config.yaml
experts_per_token: 2
balance_bias: false
tie_embeddings: true
beta1: 0.95
batch_tokens: 131072
Below are experts of layer 9 (counted from 0) of a mixture-of-experts language model. Rows are named router (the router's row for the expert), down (a neuron's output weights, with its number) and show model dimensions 448-479. Each number is 128 + 24 x the weight over its row's rms, rounded and kept within 0 to 255. Numbers have three digits each.
Before each expert's rows: a language model's description of what the expert responds to. This comes from a sample of Wikipedia text that the model never trained on.

# expert 9
Description: Given names in rosters. First names and the token just before a person's name in sports rosters and cast lists, such as David, Chris, NED, "Norway |".
router:167099162146141114078094124153177126134130158131174114136133144148144104113130123106179112162119
down0:141156106132171145135149129142149151130130112111107110099129103149147148117129110133126110153099
down1:113118160109099151122106134101089126126097141107169136120174121136130127127076165135122156118162
down2:152138072103124125138124099151108136159088170141149167097118117098129115194127110114080133115106
down3:135096093114107146117186120134137143146098133072118116129149114113139158097124130107122165106072
down4:087110155078125145136110122171121094100155103128168094145118104191156124105098124118114136140150
down5:104152154105162164154143103128106120159136103168145103150131108113113125120137140133097135159101
down6:102193143126134129101095147114154108158127131121100136145117123169121104119101093141110146139191
down7:149125134154148120114107131124134140161132123130191114109126157082142187122098164128096159117098
down8:162189100140104125171088163125135125156184150137118114128113110141126124085166173111113150128117
down9:166131135101173123135122128159174144144140142146158150156118124104150138075101130153146136143126
down10:135108137114168120140147141078142182098128103071164122105100113119097148134100085085086092127133
down11:133113131081139152155111140126165135144132103146122122163125180125137186063067157116103102111139
down12:162147157091121146103089143174147182133076119112133120130115124141121184116136125110147135148123
down13:117135123091130107085135141147158116131149120117112129105094137070169148091123143156126109125145
down14:160119107158117175123123137146107128144125112163115125159150108121153149090150124112135118137114
down15:152154098134085126188101123124116114163099119101098154131105101159123138141149145124133072149124
down16:120130118137130116083151114154182137152114137080148085115136147118163144164134136133097132083126
down17:120127108135128116129133118150115144155210134129087131127176100123102135127091146128117119153110
down18:146128106118112099086147110165101096117090142132150127156141140116139102110165139126117112093162
down19:074159150133128127153146161126118152122073104121120135153120137128114144115133130161136147124098
down20:148131152154138140149181143109162103156102105131115124116141169117082139162138139134179140143117
down21:105104100108112127134174129136143171112100128153150146136112165169143159165093149145141174138137
down22:104084133121172138124137139133120120162107138127113150124137148118139152153117093053109103131115
down23:128118164116146165125136136140136170103133107123120116137150131145137162168085156124100138119154
down24:138117099117116139170129144157149127126125128094110097077107116137169094094130100124104107120116
down25:121109133123136135092121123136117087118161160143126146158132158158082183119114119155058127106124
down26:169111127129144145176093104149145092131104124132139105132145157158149107131099173130112126124111
down27:136104162095077186135119132135136132124087143183104128142119154145143143176132161134121141123138
down28:118109138135132101113076146113156135172100139150122098133120151140133131140127136139138137108131
down29:149123168150101095161149121140155135131086127105095139133123169115138122062133099147088091141142
down30:134162111118107056150134107135106131138101150163182142092126104128104119140150118174114130097134
down31:133113116124158158119183112114156130070105163107111069153100153130130064140103147156158154102143
down32:139190128175115145116111147104164108116176111141100141124139118131131140138126084121149101130090
down33:059111132121114183107143124156182131177133140120155124100146106074109132156074153154093122127154
down34:140096117141143104144095138139172165105183132119117103141115146155111127162145157166109132130119
down35:118118072110089157158120126124111135100044163127136132099072128161116127175104125092149064153103
down36:136117086126141137145180117128149125131127130117127106143122130152135105112190151093130149131118
down37:142128154131110131130145112132109149191138165156132087100174097127084139129129156045117086177103
down38:154108132093112155096111140122136096173149135152097149121147125148137162173125126087117120139126
down39:130126092146125156106112134179106143150158127135124131121133093108105108190103150121127147149162
down40:129163144151088109121161170153103118147145120156083116056136129160168082111185110103138125158110
down41:143085146102099152105124165119122136099140155134144120153142111090114107129118148161097137147099
down42:129133134110162091127099106142108077129114127132141156149110140142139151129124152143142169098107
down43:154140106118101100161070123119128088135159122114050101148153092120178147076127141110132119095132
down44:146152133103146102136150124138111180134158126153095132135136127137156099161155190139128155142129
down45:136131138142122089075142127113119175132096067112111114164107119095126152100145126110132106142141
down46:125176116135138139104176143115118116093114153128081085164142164125122096125142140141099121172176
down47:113150097127161111120138110116130141140101141153145116141119156142140119123110119087153139110137
down48:123159115123124129151130136143162134158103139126163161141162142112165189152128111104120097140122
down49:151167171139143146144110102122173149142166160148130156114135145122099155090140086128104159104122
down50:123116122139123107141123111159143076079138108101149153145089107118114105167144141135121123128078
down51:171148094097129151142118150145111145111118127186129105118112090126102138184167145127175092149151
down52:118117134133123105169121136146118117127105112134149142144107138105095143147102106074112116097128
down53:111097107119114138133094136138105129117132117150127143128124141132126134098117131121172156127074
down54:103141145135166154101143124169145150151152135158125192130123158101141152121132096135159149113155
down55:153113154131129105156140118110140133130133124157083077151134094064128140161112171102108149120138
down56:107145089122099147141147140102144075138139083127109130117131186154132139086124143138143129134105
down57:134138121136119168136145130104133134143124136111099130111117113142116142110127107139113125100127

# expert 19
Description: Countries, states, cities. Place names and national adjectives, such as York after New, States after United, Germany, California, London, Greek.
router:137126145103121170106092152132141129101118104152124150128057143133123161114137095129127097153158
down0:126116155089134097175137109152094130099139164153175134151146110112110168110105132141099141148140
down1:146146130090109106092129085142111136149140129102164133129138093184142116164100159134106170136119
down2:157119113139134155142150100112110130157162092127091127097119078080131133158147139142117124155087
down3:102156134134126109112121188146134132154120165122092137139136130119129110096138123096149138070107
down4:122143149140102150166172123097151135099174106108166094159159114141115136137129108128120135127096
down5:123175165150152138113158124115133077127181122156089101123115103094084187123125108123152171146134
down6:149156104130147146128093144144138162162126119133117135133154111131157112064144097090115096113133
down7:130110150135141143122094169119137141115162136134124125140131099116120151141111136157172122094096
down8:169162111162118111099144125131118140129164154120161111100095126106133131135150144135118135124103
down9:158136142104137135125109169118128121135182137148092135157168120151139091079137128123143116128125
down10:157155124116129115147125091096110099129119114150181149148187119113101142155118107136152152122116
down11:112149158111154105125131143157154103125171082104136098087148131126144142114088156116156123133094
down12:082165111134128130131091134155110155159175128126168135128120115128192132118122128117095137142112
down13:091138107119108096109092144146134130107129138123144094085124123110139142122132114154111172116141
down14:113116145139122096162134137083097129146112153135156121100151123141094149100124120151165109132105
down15:158148076132108097116114195152118135140119072107129162087122153140139138135134138133110128141122
down16:151148119153101139115124082110124133155126130105155049164140152108118114132131193122147125109141
down17:143158112148143137141159112126118169110109147131112110116145129139102156135151124095149123141142
down18:110156140126131152108126118148109131126155135137124102132127123123132078109146145154133129126158
down19:097127117133078146166123157130152096146139110114092123108155130131122115107124137124143113143125
down20:122168081136085124082149125118189102149142120134109140105145114096101141141140106107159138146132
down21:122125125127152113134138166118114151146127091146140106108138176135110132129096152112144143143090
down22:099140098149207157116149123135150101150176139116131146106104144106083106115136102132162167107068
down23:154124124171186157096137119109082165119155125101120137151102077128123127139105148091113136088146
down24:113081158126082166164122098189113116142093109124126176178129141109159115138152145141113129158112
down25:080120120115202178120110157110118143095123151168116122153119127125138161110126136151132109115132
down26:073110117102131100178193140125108117086142125145157128097152136156142131160115061136119130110104
down27:088132101081141142076131131174138140112157140120130134146115132142079113117125168129124113104097
down28:136097141153143138110088109157107152106164114113134123159152177094145148129161151121105138173078
down29:154084142116122140116112163132146131135143115100101123112126115103147181126157140133126130140132
down30:149164129121146120151118134118084147129096169150158090134133150161169125105150098124137130126141
down31:146083144163136112141136092196138118115105132096084083144153136164127130131143109158127127144130
down32:108155074122120089144115143123110133169107131106139149102187146103148135141089137127163111140127
down33:128143101168120133103125129134141133138116111078142173154115117119155119159116097148101166134120
down34:135068111125161146112102104131160167137130122110126129165124094119106133106150151128125108117159
down35:126107074101125111148145103104141132116110156135092084141118119121099130136138181127147098112145
down36:128130123185130133152119142139077148114132093085180107120123148148156150113144164165176135170115
down37:139145176115125157141150054087117144124177073153122102143128086094152152106139151075160112148105
down38:101148109129099098138081148135113155153142109089139150092105195167092145087104083110084164150159
down39:166091132140139159101108137128160134129124145170112104108171135137141137129116131135126147107137
down40:121140160117105136120136130170111122180127104117130119105128164113178122166119119106125121095096
down41:139065138126119103186170121083121112134144136112111115123151148136094161134143111113119127120096
down42:116111168157126097109143100155137128132135094069135136121093158132131133125134070144153079110108
down43:155113106126111110105131111136162137110122157108096143118130117098168136101117150161142138136100
down44:141152110100184089103135120125164160186105161143152145156115166131138116128128149106114127120136
down45:129119126109130133048122129072130130121088103142098130145150184142145131102099137103125143099106
down46:100189142133136150132121144133137134140126139137119082151117111138134147128122098147139124120159
down47:134116102105118131105127140118069130188158160173132093107146072138131173152099157113194131137122
down48:147138087110143152116143152091137135118133131121132149138135174124152162143123132167125109122130
down49:099110140124125114150105122110177152161186140112148135134125165092140157092143115163114103139099
down50:116125130104142133134088074131138102102113126124145107137094166151102160103164094134099128136124
down51:142105120147146144136151082151146122144118139145128115164126120097122142145111089127148117179127
down52:109139100119077092130142102111136119103088094130135141151092122149085176137073153108117132104135
down53:105133153094163157143132146173110157113102145136145123134140161146107141139154092137143143129073
down54:076136146153158170132118155136115148161136131124161169091120147164126136109096157114166132125108
down55:115151112106142117137146135135140146152102142117095141087177141129139150126123136140121176106131
down56:134113109141165174094143121111155135132107123134105148067094113104129086152136132140179132098105
down57:122130104151107126103125113136101107103114087120087117085081106094106148113153125141144117136107

# expert 25
Description: Irish and regional places. Geographic words like County, River, Lake, Creek and town, plus syllables of Irish names, such as Ó Cíosóig and Speenogue.
router:090086118099078129161123117106122101153124163124104111123128125168153100123168161106123125158151
down0:134161129114128150148077152121137114134118129113135125142137142106168145122113139177177148146145
down1:147170130105091089144087135141133133187160162131146138111151155110114121130092125138133127098162
down2:129108130121121140154122129181122077130134181130153149124121105097137174109129171080150127127096
down3:122175133140103134102140103132115139085109124089127103123139138092108127101151108091160126075077
down4:140123147108151141107135151130134134102097132125173119109100093116122131120151106108130151144176
down5:159135106111146130145158178131128093118090111161145096096090085144129193101127115151157147125147
down6:148160107142120169114092133137177138123117130152137113157122163126141110133130102086149124129146
down7:130098139147113125106080096142165112108084136114205160185136163152132156167120159121140159124174
down8:142155131129097146100117123146168120111122128151180175094092118144114127139153192129131140123111
down9:143131173128157107134153160153128129146126150156109176135135156139143111125111114122136130188125
down10:080072172135149143102160148133141159148104114095145120125110123126134107142139104132148163138132
down11:099158157118141124156101136127118143114201141142142112135145129109148160095156158111108166143125
down12:130132087099127143133099112134112118125154107111134131164130150137163151110137113129154105124121
down13:121123108160129105128099142144121135145179100116163120138148088068136142136110180115095121118169
down14:082097110146139143191140111116145105085131129119141133131101095101129132104127132123139117114112
down15:140125143165129120112148123148117114149137089128087126110123086146163178115143188151114112120137
down16:118169156136145108114115141142174132186142186145118111123147111149154124174135155129100158120115
down17:147140136129144085152162119154121139123145134139087110152166133120099133083160128125143080161093
down18:119140109133118119060125152119153143161107146144144091132124060103139136145178125154143150118157
down19:101135146162073105134158183107099147107139135183078102117096141147109146164115154175131115121100
down20:157164146152118149136174119087244114105105156156112102140128082113131119164126119105141121129158
down21:127073111116123151141144145134087113152142109116148114118095131137108100137139101128113147135179
down22:112155151121174160147114129118129128122149091142161149134154156117124110124123120134141102139117
down23:128130127144106136115166135117116096129110141129087122187115103121113155168097133110125112136161
down24:113080118116094143138150119124125152137102115131076147071132133132138104127113131122133118122114
down25:092104176154137131093088137140112124119143143205095121135162126147067146116146113123108106102145
down26:127115168146139122187176150098128087094152145155095159107130114120168120153153117137110124116072
down27:130080135108093140100126118154122104124089104136143156155124146121112112140130143146136157110130
down28:097129130121160120097123182147135108156113126130099127117076109126129130145117102119121130138126
down29:129121123138112143144129155097193098103126142132107136119160165164178094136083152117133116147144
down30:133096109090067144123104124159120130161124114174140126158119101128158133149150138114144182175137
down31:115137133105157164145170116171102086073133156150108122137150126147106134098150155119150158141116
down32:094133140123123068132192124164141162145146144122099117092129147108065158127146117106172134138139
down33:111151143165141140107115136123165123169147128088123113092160150127133127115136131105108138170134
down34:140086130100115155129102153147196145145166138128113130137147135142134142139123184125124055089187
down35:104162086113130148156133130146104166098127120098084124164118120160138139139101144108123087124097
down36:130090142128112143149117145125131148123131070096168156092152147134134113164148149153123159168141
down37:123112162108148135150176097123112161133146130139123113104144087124148127115129141098166115121137
down38:080119101108112058124117090101150135119138113122114123111128161161128152096085133120160165123101
down39:184125091135172123059142112117131111107132110167118135115116094151149148138103136151100112079064
down40:140165173116132150152146130144163132108100124140072119130133155139165123141170076087132114124142
down41:132080137127148124056107147117123105108155089137130125142184191134120145136103165107165100126127
down42:120124129103167145134155112156094138136147067136145157098086147122132161119097111117147144102112
down43:152144113151089119164135145102143096122082105142079156140124110091127133072135108112124117096126
down44:178141113112139124109116051113123180087125130112094123114123116158107100139138154116136105149109
down45:076127099091129120080130119109146131099140152114088120135137159095091166155103079141153140130127
down46:142114138143125142153180189117100113137129120099122098147123110121136181150124167141130118139124
down47:105133118119139138095152123105133142151135135130110133129116109129178128131111115158126123161107
down48:106118123128117137151158122121136152166114143117121138156118124107128133114124118081124086147177
down49:156158141121137098173164109137131184160132123110141154124134148101146160096134121161109103124118
down50:109114136137093136153143107144102145111120135110087147161115154147116117139160145099096146129104
down51:135165096118181177126135141151126150077139140163119140138134092106126101111068121091083140172125
down52:149141099142137115171125122132145117105096153089125163164086124128122168148099112101174131167123
down53:091137124137117144163132141140114130129147120178111124100106096128123107156114135135108152142085
down54:130115087098154168151144113118163142135149128118114133083141189112106125161070115123109135116148
down55:148106135142120113124138102114136118132109138148115111076104127084078127174132151159106132080107
down56:110164135147137158119190172132215133143131151117069147163114102153081112165154134121142129092160
down57:114119164134141129131109133131145104074108125150144104114109122151113129137132092159097088158144